{"num_hidden_layers": 11, "router_score": "softmax", "normalize_top_k": false, "balance_loss": 0.0132, "balance_bias": false, "groups_per_token": 3, "init_std_router": 0.013, "lr_router": 0.000465, "vocab_size": 11778, "norm": "rmsnorm", "norm_eps": 1e-07, "optimizer": "soap_variant", "beta1": 0.95, "max_seq_len": 512}
Below are experts of layer 6 (counted from 0) of a mixture-of-experts language model. Rows are named router (the router's row for the expert), down (a neuron's output weights, with its number) and show model dimensions 0-191. Each number is 128 + 32 x the weight over its row's rms, rounded and kept within 0 to 255. Numbers have three digits each.
Before each expert's rows: a language model's description of what the expert responds to. This comes from a sample of Wikipedia text that the model never trained on.

# expert 21
It responds to: Countries, states and provinces, usually after a comma or in, in locations and short descriptions: Scotland, Pennsylvania, Italy, United States.
router:136102195152098155154150120134158136172124141144138081134089123091085122132129140164140108130154103162084146113047112135155140121131129150199108187135146100141170154112111100149107144066176102023134097142135155072164119110153132155129101142136106148089082108102084140105170203166107135186123122184077086158153073175111083173130085123106157116117114186102094104103107156128157140156141106095088115120136136114135112123118159104159096126099101150183092138063062069114149049041126134095183144120149103102133089113148108156143120073138076110113159136181124085079136142161112144132
down7:126127170138114067082132077130140070101166101129106079117144107088145102103128139157113169080113097134078112085147105124142106131143111123122065123156107103123118255166110122119108125112159147173126180114134129069119125159230131125110151104089115140189142135142084201127138110133065127135094140109162177135112157132155086107127118210132055121097168127120114144140103096120202099169106168149091098079169154159123072146100069159132090092082091151150133166131148082145128130123096169131125161113166123115114161158124125111129102175160118128092215145142094086116133120157099113081
down8:121103124103154110100158149116154150163166128084137122143200145165163157076133127111127031101152126105082131191162212107093102030180169169135139180109120187155148144071099097146112131160146080192146107102129148204114109160125172104155112110109124118090143181085155141116169081154076094144182162128066178118105143084138163114151135148125136149160125120140175168125135125149121132161126113126108184177138144133061099105137139089125135088123128102166123187139119139169120085101120152116120096126119140135127070155152141103163163147153097073115110173065098102143148130186088145168
down9:106134157162167105149105120110089199129144115105094207153107158154129129083122156118090161148138140129068092124098166198107155143129091098151156147151090073091191182150084196116126084133165160114161137137164084152102150143108114148156134120133093143120138122153132128113120102140136110175125081185157162130085118081107118139077177163176156134159134133148139097139176080135073187177097138155157187108087158177090121186097140119105130174152120121134190148118142122122096128182091126159155137122149199140139141102189114134082116167119134116092158191070115126143165132166194217150
down10:178048161127092123159190124122081143143149128120147204106086106074140129133146147126081091172115154129147152116121123138175097151161107087150191162119081128139130139119175152095136147151125118042174119213130122151098107100138152157082122183087142139096074103116127147123129119198121150136122069127114091170088132113175143113088094131094122142105096195089148201075092114125101172106100069094124135153146158137089126151076127136142109065135123140161128089139127097142114074137166181129081065188147119140227150142082157158108084180136130141138124152167134129136139118134117112148
down11:158133116185153163123132131107142126081108124164139107101127138139140147090143083092149121149077151101114105162166148170115158109076126147132135155134157128119119131139137105136152108140125074097073127087141041151102102138081107071170058145162081158108091148187134140152152099119125121126109140102201176166165123027101079143126146108136132113079090103130197106142157136152067114108119127143125090111120121133083122135168162181064150082138147059114159182144141140090152092156154133126160163145085142145120134127166079123146080224184164153130162083163166135168073114169068130173
down12:126141135073103149121148121119123112070086135080140169132101129143164096117160110114126156162149113098108155099107111130122154056106168095137105099138067140072086108184181104158135186153144143155108091090115146183133108142108161153049092186108141109170105146106073111089163118128139113210090134143148169119100125096086097164151108086091061121151067154090011102137082083065133146151179092157154142128131078135175152065161145117108076129136117150116185106119132159076129141135104104159114130122104123126130129197074118112146165108148188094086107138160144133122117108088148150135
down13:123098112109116133064147098063093125110125151093127113133126096161088118061096110153130140128104116105107118129091090059139143078184101104109142138115112149079121133112088107133130168162123108164176128158183119151162144133164106123146145113090102104142191136095104152145149140098144129131096138149101095095090077130181184131150156184137121170172191115119131112076118133111128117129078128140092165121110126047178154087157061087052068127115129107128088167077144148081126118162090171126101145134152147101126134202125105122117041147118078111101118070147092124072150231144069141156
down14:156164084092137092138102164188127102071192121124200138102149122089131133113118130108138169136130072148119116172141171141129148110122054138113130105169120136087141157119078118131149106083119129157180110132097143168115079122092125130164195176123157105189115156136142146076061134160155117115192150166139185131100124108122211116127141107127108177156160067134108095131118138138094075134200205071096079101133129110114132147063059159136120149182128133127119162153152114089100133110078106119076123097102169170080119173097098161177109091111107182157148116130183113146074115127140108146
down15:118109154136164076070116157151054120133165149089125137126105124157130173144187156148108077115159079147170078086124142116132186119123189113115099178143112122078159134109159090115149122153189135077136120101189151142154116155073118116147136157099083152184118085118077106133134150114074121105104123108135181168181170135111188118117124090145159122113139101141122194103144111172115108180126179104075196112155157136088127150204108125129130137096111097079161104134121114147165075170073094097156078109070125112174145128096081105134187066156149150160134123110131157100065163106170159082
down16:195116158085146160161132159168142172200150001129165072119171089174143092158161135144058115124133116085057113104104141128177142126159156102121093117122117064130089101120108157153139141071138138136111068158131130131196120115122180120102121134120140127111091121128135075159160133126153132125157062107112164136081132104099120200110127124132109102130146121127077090113076129151141173142092098084107167130126112153138120145113089152123115133085162103146154169068140042109102144129131125151134106078159176110145111173114131155156143118159118173175168115173161055156111155111152052102
down17:090124115084139178108154140159090103132057169155089107150131142154129102086167100134181117113157063112120155127192132073125153122133125122077114159184159123167124138083104095088118134160161093089106080103101140132128148078121063137122129096090094094069185157141139087101133058124052138144138132122141101164125136000113132076109092080156144193094133128122170181112123112095148134121162190132085130152115142141106102143129150121105148117113122070097127097127117146126105176175142104166134192156153182141129099113135151106072108165136091095163127092123075166100167110107118147072
down18:166126125184115136153104133146124119126081133107131079117176101117116126153094188114137109100136057091113132093126078158126123175131139145135151130150114110096146168153125120215159091159120130144112165119126141159096115129138164114104140154099190109141197151107143147113123125181153107143166089091094165126190163099055215197126163138135153101104094146131098156081140092072113094179141141147082137120130124129128107181157176098197108133144124102127175080234185173136097149119126126137192180086118083101092137088127086080144110144123129133171174147131120075144082155194129134155
down19:101052115115137050095079138146187113150127197167099115163121152112125154102082187127136123188070106096069076129107122127103103138133128112156125131160094158168187082169138135102140085191094104139162118085141079160092126074068115104109196221128147155116168137113136129064145121138148057140143125140106112134145135114102164092089138119111125162120108146096140139104108137154087130100152176146140170094116099094127136172169098149156115163166111108129085143138156135091111064163171172103123093079118125140146069126073126117153158157137162062176131069168135164118155156115128070129
down20:146095125121134120135168109099144134120184120140100172119098134137173158101124148148111184099148147147165122122155143119099071124117158070184117150116072161121034113113155125165105138165101130134151140132117128144147118092150119114086147060178071071108121162055120157170146111042047211152096109131127123137139147103161148191135195111112094126087094161143119128155094118119130092178168130147126123124171140126150092087154155148105167123073090091140116091186090161136126123181122144120155079139130118092152119172081115102099136171114068027118140079116130146134141112077164127190
down21:085094140183140091141166151140099119178175125157131112125076185187105111116173126139095160151065139096147116140076115105153108103100149144159102166176193129087155070171154069041141121149164152148167164108147168067105133097147152145088168111122097103213118159154151116080117088118112095128111088133139102144165098127094096107150136083104139123127104068083132145173154148125117116097139175106136126177135125108123087131132096137173213153077119178092179141150130103162141149126064141121112130117162208172083106130085155129149101127112174171127133083110134127111156118141070082081
down22:082164118129145122082147119121087159169144094123118140067148109098168081095095109150119125178160145118149089169084127202139110110174136098169165128168083057113157189164159146133088125126086139145112135133068131141227121124140091167155150165100123111109084145130123117083088085099125130166096089167168120178099107133172133112119141136079159136072187163114092098071156114169141128089104142083115101150100154064122171163132126149164121200120146100170174146089158113166093092184151159101147183105100162118087150109154118158121130108164087145083201096159164131143079125120107148143
down23:144113082097126086188079145177119168116159133101139091101185167199069100065076121112161123135108161106151160183097147123104075102115110141124169129126131112121107126126081124153119156132061146156104136148105106130115189156093113093088151161071160063178085141053118134152149148084160131115130105169145130171093127125104105083141112193147106102119137141092168125104129114099141131112124098162138074083127140156118087087144051134193086168174131097109143148151149138111113123168119106169123089081148166035132171160130111120124112133108198063144155129114098103147141172084163069145
down24:116110112138163204083156175166175113138109166117104109164170158121142143104121086145151104198153109086144126146148108170132113172151106104093124052138124140080144169108120183120145177121090203123132080160185140128145116130168114150094098067135157120143140207138116180141193146075135082154114126092120122086128163142179136109126083123126149110110142138069147163128107180053136151212093100174122117085147122043142099096116150143133176135116150165111132094099184137073129146062143130117174129154109055116088124118101179117117130084135120096160150140111124111127142114140119203123
down25:110111136149094038185124132135159159140113155094096088201103141163078177145120154174120154149158127134144091161094096196127148115098137135075100189145143189083083100157158091142141158120138181113155146175194080147095107105177145091085182086097056150136124090099106108143122135149135111100125115136158119109108098107152146122127136044056106126149176130123135158159158125157064136081172125060128104107123146191100084135137168088143129092130121152123170086131124100104091131158170129127175131128147175127127049107143159084116129097126146091137118179118154079103089141120079147165
down26:135136129101118127152144150131176116094112035108204076117067163107174110163087128101121137157085116093140157156131106147160097139111135145111107124132102107110107178130105111151101213191163158128101075110164128154058145147072122167074152168139154178125045161123102175150136135125092108208185142172141130113102096074063089143156195112137147128124154132126103088165081111146151124099126114121118164131100174165162128096108119149190095123103087177113135133125185082139104166131127123096162100121111103156123083153158101141116228144127128131120122174139190154122118095105105130166
down27:134122182185123125064143086118136180102079129095103103135110079166147147169133146120131121069150089102100124111177126120099196144156162122121143086131119104173170134074139147111165086121144100075147140068117111081106130132154101036191107156156161109177121115144163169083124123128131149155144067162170093100191099077111172156112098147147135154157095168054190098145120106089126115127153137130142153131118136123164165131095100138125132071115093095069102082172107086081126151119147106152148153223099116127121088175121110127156121125146126114120132090062159126073139172209137139154
down28:156122080140144085136166175071100119115171071106119198111110125126137147143140152119118133140114087182138083173068104106098090072141181129176113137129118124107157104096130110143142111077132114171164080144136197057098047123143090183161062176173151112145152099093164100112093124136125175187133107076184059205112144073164103146114144081179117137122106098113070202092111128137125133140119140147108053160179139121079175168078066169089134134114139138149098106128150133165133157134158089113133100131114175146160127127160132115116083133083134156115146137144122117155110149125110122137
down29:151047141163125138113101123094082110106172171155158118129154096112078144125150089141169115145085169140130162104145062156129119165103066073130168127089116162146143157115165131113190133119145142085167137121091159078120102110135183105175128151166153098107164155141162134123136163097079119099168150099092146157090160097075085136119153100119145183125186116055135119093140139125091159200189061146115097108138116180119156115091187140168035155106145132149139062144078126132129098159098156087184100114189087112119117160135064117133129100114113164159129153126134133122088144081106152068

# expert 30
It responds to: Words inside titles of films, albums, songs and awards in credit lists, e.g. My Best Friend's, All a Man Should Do, Love, Life.
router:174158179146097161114140142056096068089135129119139074185163151105118138083135117126159133119145115176088121186159074168040130136084081121131121208123195150100141104157110121113101156115152127171123097146141117122138184129098104144128141143166192162128146102128091096119163131204180161124111114163092169140136107162120108186148148077117105143091106133086125178167102127146143132108156144117085118163099119106097083176167181168144090073127129105121096163058093162080111140137177149146197111114146155053085136142169119118196100105151113131100181105171127130159119126129111119158
down1:084107209096068118108120117161091127153136120143136104222121117113164131068123177147107140171179099109129120130154092151085139130168108128158175135110146141165091094183132171167132111114144024143086119124111146148128125093104186156127103139120081144094119113120150176121090154130119139115189147114101153104191147089116139087154096100134124145054187137119089125131123134154135172120150190133077122105095093131115149169094140130149057115170137101160133142078181100183162094099179137101102137150159128174131140150127122203153149104185106100168105130139104089164112175197194155118
down2:103124128173135100119170110154153115093126078126101132109141134131100120148155127137154139173033129179187139088097093128153122098112150117143100121134100093110153093135174088157154094162124143171106142125146169091059100187155141180174089130096128129177109083130115120115116064186144092049134148062084163169109107158134064147181105158135175096169153120142102148164167169127143126122145121154094125166136128154168144117149155165154124176178061099045160151141109127083114150144108118168083084154106089100208153115144115129132124126174194157143183151200114135154138144137175125153
down3:114185148157112162140104118128119083103146092090176177125121169137171161082154102183206148131114093095138134158093116174079180176120192146090186160082092180169115092126084159149158127148146125150081126127132153103156149193106051130077145133101080133137104145107123115101153099178115149134150158121137149111156097098114143103080124111151140125096120188164144096090173155104163200098062070150161122122136078114188101095160072096152165119151157126114168163073129086146163151127116139148166144118144201151178099076112099159104119155090157149174135139128173134117078110143108122151
down4:123123146160152153156109154151116107151163127077097114123075132105119083150094116130124150168114080098108170107115056179156085106176101124115146110129164131108183135203146133117106099074093120151111164153165076129154087138145103140147120155102071076137075112152145132175084142141165115158121200137093134147074145141082172099094096178124157109089119136135110058084103183126162134105095114169139089161085094157180086162104084121125090159195110139164118156126205148082084105195084073119094122103110117119131104140156109149185070129144111150200118097153143157117082119091093096148
down5:095124093078143096048123197082111130133175092133116109145124167147118128183153166121132138104141169157092174114139067144114093094112107142084120055117091146122175111115160117090130161200076150173137074097135118084093157103139176084144143129141100134160143144130139122114059119144106117162180143113087139076111154126093128175157127066148142148083121135096122076016141190128119108110076145170134068136100108118126166080117151086122099113127103121145148170107166120123116052106140130167128151127104110088139101111127173135169064172093163116172158174156142124182101158127090159100
down6:102117094124121173100069154226110132094055095142175171099209098149114186114124193162159140091129158138161146103148125160139148139142099115154191152111126177090126105127119084123127131109104125080123073125091080094130142066129109123186111195091139173143131185144149107126104094084122071155153166135073116125104178131060140078154127140126073112101146097124117141114174134128099083077107086097044123072122069126143138132139114136095095168121142095149221123133097121139119166116103088109116113164129115134083160149102122156089100127136156151124148159113107170184148131113134128071
down7:115161127164153147158079125136144165080208140152137136128084131134127115130054082133148153154142099149110104105101157133130119124195144102157118142166136086055088173163079135167124183136134143156160160097116096110187123157161194132073152145067105094155119097201136116100080082171170114161154091165159137122106039123157121158125149126143100127172139102091150202108115109128158138024141114107104105157126084131113158075081112107089118123093115178083118124159124150098109140138117135162114165161130146088129125111188103064163151201148117133154092167158102143173134109164132111155
down8:169150150172125113050125104129173063173133112161095145215151198113154189100116103143115114187185107121021087163074117104150117118119139137130037128128107132103143199131166171096120119134102170151131121120115104129101141163097115168115154066111140110090117099122136123177126152146104178121087118144127155109142088123151071163091089133181121094112196155124092133128121140131107239133180163121142168136095106138148106165118150096151111137123104119219138096139119118081123095115123171077124140129112144147098163102097152141100155127116120116110138164082118097095141123158140170081
down9:064116159073140186124156149141131122166112141169089156142132140159104135113123136107159095128124144094121116125164078086170159165137063182092134089128111111126139169158141070099111069133122194098138157143125158176149176161091087160151153157088084123104141186101135132105110119159083079123153154120137177080129129106234126088083099075124131178145101099134180078114127103104131113172093116046160117099074133175084123171136104134079199136193137130111125155129123089095122092110081101082121151121172107100100119123145148141121135078108154158086136116078085123077084134096123137068
down10:088207136079127177134146096119085089076157077129111113119063110159094146110107141119126192089093189159126114177131162140107139107091171131112122092115116137177078096113116146089206210176136116116146135133161113123075131123081149163105109132145107126139176095180133166119084112171120113122184150156129117161152071074122107212134126155126119130144128111104090133079099147083093112105181103114156098073134097098136127139101168120091111139139161159140128084123103128123126156103149173193129128136094161131109193157076118093083097158170120178060095152079087126131120146142135150047
down11:143117126126131074134148153162174167170122158123141185092163129149151109150156131078102132113159198096121157083152151174105097168123135165157141156094117102093085085192232099164199126143087144090101087128157128108112099133161116119165094082077121169114126147180070174102112071117121156086150165122179027140122148108127104126144114129144147126163123146100087119143118143138134124100130121158093119125163097132125154191210101147095209139141144122155161093194148113174135112133104089122101132106146118172162115152149132157168173164102111124158139132062148108120110115117071077067
down12:078088148178091139130132143162137149143154168135057127175116052141139115110186129157118096144065119159156098192181143108088105126195074138100110072171136173083195131170097138122130128112136135129131153123149180087139135126132131125149092164141176178146143203188138174139082105112092187120130138147114065168115132136135133111131091092081124149190130133178159134170129083112181135136105209077140085127115102190152098162172127124120104079110167140136135153140147112087108118150139110117147124099143054110137161132141115133124165154111090101102112125119148198160156183145138164205
down13:120084103172142113125137129097132196182136092137148114110134162141074153135090186111160080143138118124084061135097110103122148110129140062104091137079081187138099118088177196144119125159111172100141181129076119132109135119111134111136151090107110121018144059079152129108157118085122137122173188118102118136110138149130123150076187165111140122125073142144046095099139165149094141190164081116119202161105142101128167137130121090143153111151121158165158158150146089113106088174105116127101109174086097106158111136143162112117154118130136113144113131092121185089056174054082113151
down14:117092131049170150139169167112155102110147118174146097137125159172127178092150113112159135117139045123101119114140113101174127149120110110131196169147172111189111134133172143129139186117147155130151135163082164073076141056122136145108115080122086091151166100124155133129062135126095108162146162147127184137151210114144179137129126099130101093133144142128120102132163181121159079087179166097116143098149108134130079116077159099133150082130107102135157170118090170087214143095171141107165130116097100134165112058089093168121152194081099065157123163138183185138160159129100123111
down15:194152151131086153182079119195116099090104077131078135127120182064116118164147208090108134109133116114128160144108144126128063230156153154145117152135116106087117080167156139101157109158131118152108126153067120161109104116147119172065108114136165084155172131148171123097106076100076098093144144095127172124153126147172167133117102110135114078128121123063208164078104128140109145099118145134092080158118175118143142129146128145126163118123124115092184140147090157184104125087125136138097122129122115091157120062182091083127196113146124148076188113115160099111169166126050116095
down16:120117202153125155167104124088162075103156100121106087113134122137139142100103150176089068085127111109170087095121126104067122131079142156171057151156125151125098146092114139129073186110126121130144161126118146106087121117180130136158121182140124134173100123121151093091143170141118110107144140186121082123114125124049152165136063137133031143096117164112122113095128136089156110238084142143081158128174129129115130117127136127149145180091182095133161072102082098097141058189113107161155155151170125070120163124174110090109135168100113102130149192213148110133120141117157122161
down17:118163119095172151147095127125147197102113140062153151097158160133116150144149152118099115116113119199063135120099148140128121158143169095151159137113125086105172181142085167179104125138150176064138152146112088187102096145140136152086133139114074181202125126156118128105116122129107101168170093171120139076143090128136144168150101121139110102208103122125130090126166072143160097103142126170040103084110135090196181112127142159123170155147094099127178154085097172138117135074094170103133129099147215119070139171100140083152109110147115123118143092200095142165124133179188161114
down18:115150077136113127146094101116120104129099119097093163116080081146163164125151138118154156128147146072161174147099079088092155146164138129127105125125092089044076103106160126201133127113143139065128102156124144118097095077094169147125085171139067153177169186160153118102141150100152180151138168154123113151130097083119160129047145100110140129202125070130125069123145123134149138102114088130098158096190113211140132090132150137063109088141090122143107118141172161135138178153058136112072054161055145131104177081099116136170183137124118094111080107139135111134123156139158121162
down19:145108159100076066104056141120125091146111127151103119104164108084162144142089169134059086093178130111100128156182117204183071106146149157127107142177123130014149123076173087121112107146096132118106121134079109160137072144163123138159126148098102117137163157121145119122173170119115157118080072152096164151127211104156125099132081103110132131091076125167127099104104091098117182133163125153131063132119098156144153163154126144102119182169119159104102131095114130164105055125124096083166126111164151130138192171165158108144132099137103056142122146137105093153077142065119094138
down20:098139125160121153185092059106179134158139142089128134075137111109128140128071103145177154155050158203110147106183165157115148096133090142122155115082126131172153092112125082159166161137103135130142120159124108105152144154126158191094141099114173158103098146126110094100151071142158220133138088164154127130078132098071055092092140082171131075113122121090184119133119116126099152183101085174099132128102131119094100153123099141086106129136122205104129100061132215138112168120154110138145140111123205075141212146119109128151056084147153123101118123130133126159156166141133121120
down21:133100177129099141142055123216129058107170095103159162114176062114127176115060173094167163139132178125091127027142151135103115123073115107131069082060132185130117118119171098161183145091151127149124108142091109170151151168124110134116096108159193135140134133138104114130138134093171164080154142108071080149126151160193115116170148125087135089196158128127103096104091139113118180167180110115127139117162062111080119099142091104155134098130142095112120092158130080136157136114083157147069138156153113099124160102152150087101110174127131064164128148147090116122140151099148102143
down22:174121154149146134136091160135154157182096062119208099158120072181150138115051174084122095112140135145115137124144124119087119081178150078084082156131127145090161187078117098156124117076100157081108087142167079149130113164121138168166120166142113109117119079182096131062119138149068137119133102133128150121070093118164120162096135084088107116149097162185066115134126070132107177143131176136113120163072142154073158091180131125146120138124154156159107142111168164119104090146100157110148145143097134159051105141132084103180133108200115170103110131108167124144102057111087147172
down23:142153140089083121109101132144105093080093069146164110166109173068176142047108141086121072154190063174089085084127130110103118071078125166140158154096163114126077144125113108109168132125163138104121083123133079111151169074110118146187128131096209128090192115087096094163148147171149075185141138154100126095156171039156150185149109117178115139115157129095160129104099108066128138125095165128103101114145098151145086139149115156150149133106131074168054125107111138087114147165158138148136134104155146112081146164132101098096137096182127136163115154119095159148148166097099174107

# expert 49
It responds to: Adjectives and quantifiers before nouns, such as nationality words (American, Malaysian), several, professional, political, and counts like two or first.
router:126113127167183136159154104081143097124115168122109078123118115115075108075104129132086119118098114134138054131118092196185145143138133152150165164187126210129144072162128137089094149127134127098228149156132064134157150153115083076113153140137156104083149130109129128078143140160098144128072159112113126095107138167071137167148139155142140180092192122081148141164130173120143094095148084138144150181164142132172113102058147149131068110112099101133157124059080156141100152089120116180109156128095134139084101145094070132174198097172072131149170104122131100125171132139139186092
down1:114105139131139185124138098151124069187158158163119083141125131102107132136119157144079049171124134090184188097088155149109150125156087179187120158117171142113187156160186157122152130141155177159133110125084089114104156119116107128134138158178097162137115129137095135057139139160105137094062134152089114159100116177135112183146137136137103134094115167045094152139121146157149127123143051125112185149182119154134103118089157121116101176111108171169174122083121121194157041141149150088037071130104147148085149138106084166163139113098192150131132130101142100126117081131124110093
down2:127139094140122157120141118161127178111128196126128114118126127095138154142141118087168075153098123129125088093108129103149122154164107086105091135144116110134151103046199133220110153154099061118141132130178224101164127161081146150153145124147065101110118096119182109103082141066118163064135082082122148130130092090106174202129113108120142140097087107189113121109131163155100199152139162125145112125133148178145168118131109102132185118154060107121112207147200176097135104128111131147090163124092074144111177187141147172107105100122137141093108161130149141158135095179150168160
down3:116076131118108114054105154090166091119136188105147152159141168154152141139142200130090157125142137092123048110131055152122200057121145144163100146126111109134149100134187143138107094137112148148141093132188183098138082161104085144106160166128134110100165086145121099159151142206144150079179142096135144123149112126195131171156209133104081130138132140153072094157130081120115138116075121084156140124138098193137123145119118166162068149097154109147139151152148118160126129178103125084086164123119117113124122126177100086131146102081083217109110129170126066073163134083128088108
down4:080120177096106125109156134142078118161167030137118114132116101131117096127118164129125156157121122127129166060187098122170143105123135190150087076158139189100176110160081102104109140130122112127100140085125064140026156138119101100114087155146161106112184135075095131136089055151161104148125154131078159078123100139156172146161119121181092171149167170089127223137081131143178185075140142097140095134168132047158136142086095087077101121115115122112127104110137108136129104123175167119104096132143157155171172129145081095095124132182150141145135115130111136157147158126107187113
down5:119124107111144138108157117105084193133153069118139108169160092081130158139142134118080081099072081096141105175114081150075132196107110093170165111133115136094121171164049100146086122160091143124076146186142104133155076155158150158161133065094190157128149094080144152095092107149110133156151160151117126087145117128136095116159124130177120135065163095118095136104155133119092134071176174114114080196119113146156125124163089144172160105175056175111124101101135141080113156134096102083177154154127119174129127143164163139139137210126133030179114136078104148148117108122134097146
down6:169129212134072148143154201152132134139145138140087109142150126118125164105130126085118134121175146137119137110127145190158119078114110091145046154109093144058164152149114142121138111111121097152129144115139130068161110092140096115113128111181183081150141126166097132142099165163165163146124148116123126087075107154144159066070145176096143123131146111110067114069143114120105141091116088165198089146113114085106149114150099116086174149119114154196187108139123115113115062140130155131139101159164079152174186235148140177130091075100083121119168044122106120152067111159131119134
down7:115105080181154139143112109163165123042078082099062074075125104097196140097124101139134130081049086077137111076092148088098099122112106134114158128126153160106100118088123055077171112129159129154094099059147120119097170130117137103104139134129160161094150169124110097121189139102110099087118146125135140116128156133144129121122116109090125090086110077057147105173061154163125169096158090102161148106130150120118117085128138083067133140142120073046106134171129145085143168091129107119147120125110136129148187118087038156076068132136129165133114128158113100075116130170165140116
down8:153163131118137133101131121165116051119124146141135124137129121171133111126115112060160169135117152098128180117171157069074127076135110081097092125134137124121071181100092157103169111136129113158043128092131103114135071146127069163118150125179097085130084141131137120116116091151121128127127131096112082131092108111141135115112135122135132156158086133185109176120086182091124115088125098107207093042066113079098124115114096104125108145080135145064125106156095128115124173142135194146178116086117114073115191160110099166133078120096111080068047171113061066123103156160166107097
down9:135075081153149110047111084166153175134181142148136143139153125084146136112134034084122116099147094124095088159139155118170117119100104123103150158154182151096131113158121158109123099122177137110116144178121109128191131096108121187100157126107205121134120122072139157164159161082180191113094093100171156124074138136106140115154125189136135083059157194113153131111114085146143194123121092133122109138107142139103121153062098165131096145146178109104130188145128128133122167144159127101144138101147138091133109134140153109111219088140103163185124183213075137102143089161124073083
down10:163181141093109133145160118129118123102091132157097092176101119131161131077127151131116126155173106106181092164167126096164166093204118088120162098147183141091147162148138098113118119098136088193160162086117073121116143127107124153145150127035123136140155144136170106125141103078123129149114141114119141140087206112178200062111092110076151170179162150174204139133155199146115077093137118144139096123118132085158128146124109136136174196133164105133120149160118116117089169095138093145102144123097151121095131083135144142123090111126121177090122031045100157100127136162044112131
down11:181095161148140043147111074168161117101147119108121122182169155093157089144102123101180130139142144182171140086080178100112173117148108107131125118128115111097169082157139158144213106128101102179094158155158124112141191110056130214159159163110096078130105076167106165119131099136168141124109129064125143082162139107133109097191130162160196139142149114103149128104139173125118162111131073157192124039087139056117142136147128140143116167118140106121122167146085070123144128171114142132158072119081115099099116142163108108117073104115181146118158174104145144123124105148091169142
down12:147153105164146135176155089137075152131105145120075130094119130070103111096120120177093190090154149112148131111145148164091164115057230128124152110113126150119144163206084127119100120134152158108112114095133062148163104153161103081095109130108155124112178182105131120080191154165152170099110149178054109129115105146176119138136103116109085172172102141141089189142158077161183141132126095195094121146129109061118102091086147152132144195104131116118138120113140122140153150146078119158142182176128133140151177111169100139107192199143089127085113098153095112177073102148128133098
down13:101158135112141127132120130119158131173137117159120117194130206175218115128196072130141148200131098154142155091067111135172090138147123161137172103156135136129135146183119142151081131058106130108148131172155183155097053122100096110145154136114118108095112143143136124104112153119161149081068148156135164095150126094164174073090106124178123153095116153138093111107134091156143129102112178098132126108089124102113086138058115187082074164100196056103119190133123126159103088140142087099163082125127095135146090124122088108159163091123064141159175127141099105140138167120053098163
down14:123112090143171113144136072131138136108139123135129130068136085185079109098107145129124156076180117129099158107148122141211172110131146097150157118165141162117178092091141099115110140136114103087162151141136098172104153040117124142076156107152117094117139109134149153120195171114117174076133165152135099091183136092068176074172158120145083142130129137084150146163126096119190097110137145111110177120112134145168076074150143194100122129037126143111139129151110132147135098148207161160144075056105104113181076165127055111153095091197118097133128116134143102118182141114125140072
down15:110111155083195178117143081194119097156167114151146143107137138142103205076069100110163164153078098100139126123133087151189099076120111137131196166101158103136130146052127120148146144141085070114113129099075095105111148091106103078129135110118117141202133179095115067104126089128113142103145167148077123121149144108124165122140169100121150110126064098134152128139139145135105168171170143109169089099105119110185094118046136120103132214157082115135139098144168156169122078163102141166088127118142132104076165185094109124129126155187194073122119121099116140107152099095165134084
down16:150102108166120100115072186110095096114099114096115173083088169065123115146050128128106109177107086126210100121138119103150143109100093087103200121126097191127082101119139100126075102112094091114109112176132098114094082122151126163205184110091120124137093088081121163083104111097144083101140109156070167138139143158156148120099186065098148110121181086134116123100110183104131145110082145105165143112129092131135141139151165079125151092142161130106072146169126120146153122156118116133089109141101170163084092096158118166126203151107171134166096060111145172143084155138106054095
down17:189072141104134153096124142166114084132125151196140100172111169161076158119152100172067129136137046174089140135137090133191117125172144124102202148096096209073100080111102156089168099066162120141126089163159129128157156132148154121119123090123143113188214127142121095172132117180139106120137156098091112125110181143158136135144074138136079110111148152121127130136081063131118076161127091129116167118111118109155109144128151178124140168082136102095110181162094150169130099092159127133116160111149103147131101191059144109149137078105171113166083110181117148129157192143134116072
down18:124122161119156127128113132099117133115105133170071104151100073105107114122140157164123162156121148084179090141181138149112115142121126088126124099124212146177136073185152174148167140121134115163155099136083147153116111067070118059133123114129154147029137087155157109122107149098110135125169077132146134118157154135135149154096157083110141110127141166115148137182209149198165166161110112107101104183112144130093110138188155109131147118132087151103137141175143089075101167118138122068180130158050171121185101109165027153147133095106093117128136091109178132145079188104081101147
down19:146113125190168100121137177099150177163176128153086146118098083114167094093118141115076088127121109127144149162067096122117078138166139098114117099146072158145111140150146128065107149082147164167115171132072077102200073123125121090183114121146117125190136056141149137121158139105112095135101125151142179166118121206103077114106081136043118098114164080116089131189133116139146159153091164151062092146148161092190092176076131142167088159163145151067140145175109125145130090140129073154126176127123121160133128227155155113120146137179138121121159090146142155128133114130114120152
down20:143151084156133170153082136073090079121179038155147156168132101126133170131141163111103149075160148125081169162060116081148151071098143144115121123172171155111104140120147143107091125143114179080120167116094137134122156102189165151086094123115126146159136093125145117168145137194070190123086133140144130127124129123172172088110031145080116093126080156080097155191161121173113112127173144136201134086113106136130163137064150119109129122139134119131093109153082134166118147107125090140138124109134156103147185146110070162086144136156135183057103124130159122161104198173145186137
down21:123176176113169121066157082128078112133104129149138120144149144055174165104135121080167069143138139182135086148124159083112164149150155113148154075074147079084072188097139187108136150117122122169093184089147142090109082127099060077128119038104150146123105182074168176119073105117142133137152151107109133115145138140155093107139149136188141132134098178153120112104089114170121099111137188091125164116116128169103122146141132170128110058093176066108139126101172121166152156111138116120094119151177143067119135138165184143122135117112129174165109125072105123171133114142108056183
down22:176155115140153150128181084135110126127063124181083120126107164134123183128106176204096122090153038129169106208148136088140129105102142111167192138107104060092093113135135122109108085061139103125125131167089123114150105116122163116116055125147118173157152195128139132171170148109086111127136187151117120169112159137159143108131101061122122163123133088157073141073093178136113125132153082125089124199075136117098119127089150144079156146104131073117109090116125191107120125107105128175128129130158126118078124127149073089113220155117101106097116083153132112177125140060111102144
down23:111137177093168184138176169130121127134102114115107105067171139129107072090115098097115104110171104065101105176161090112130118113100152137104140221158099129104135139116113137069086084094129104115162143179037123123126140122122071178136161188122065128105126109185127123094136115106134116126141173119131063125132138158121116133112141129181158139173118128151062149102064085154145109099114095071132156105076109097110105102082152178122181128141115158116142182185117135142129129202153099173165107087154111143157082130114144089114108100148131162141098055170061188096108110109180120133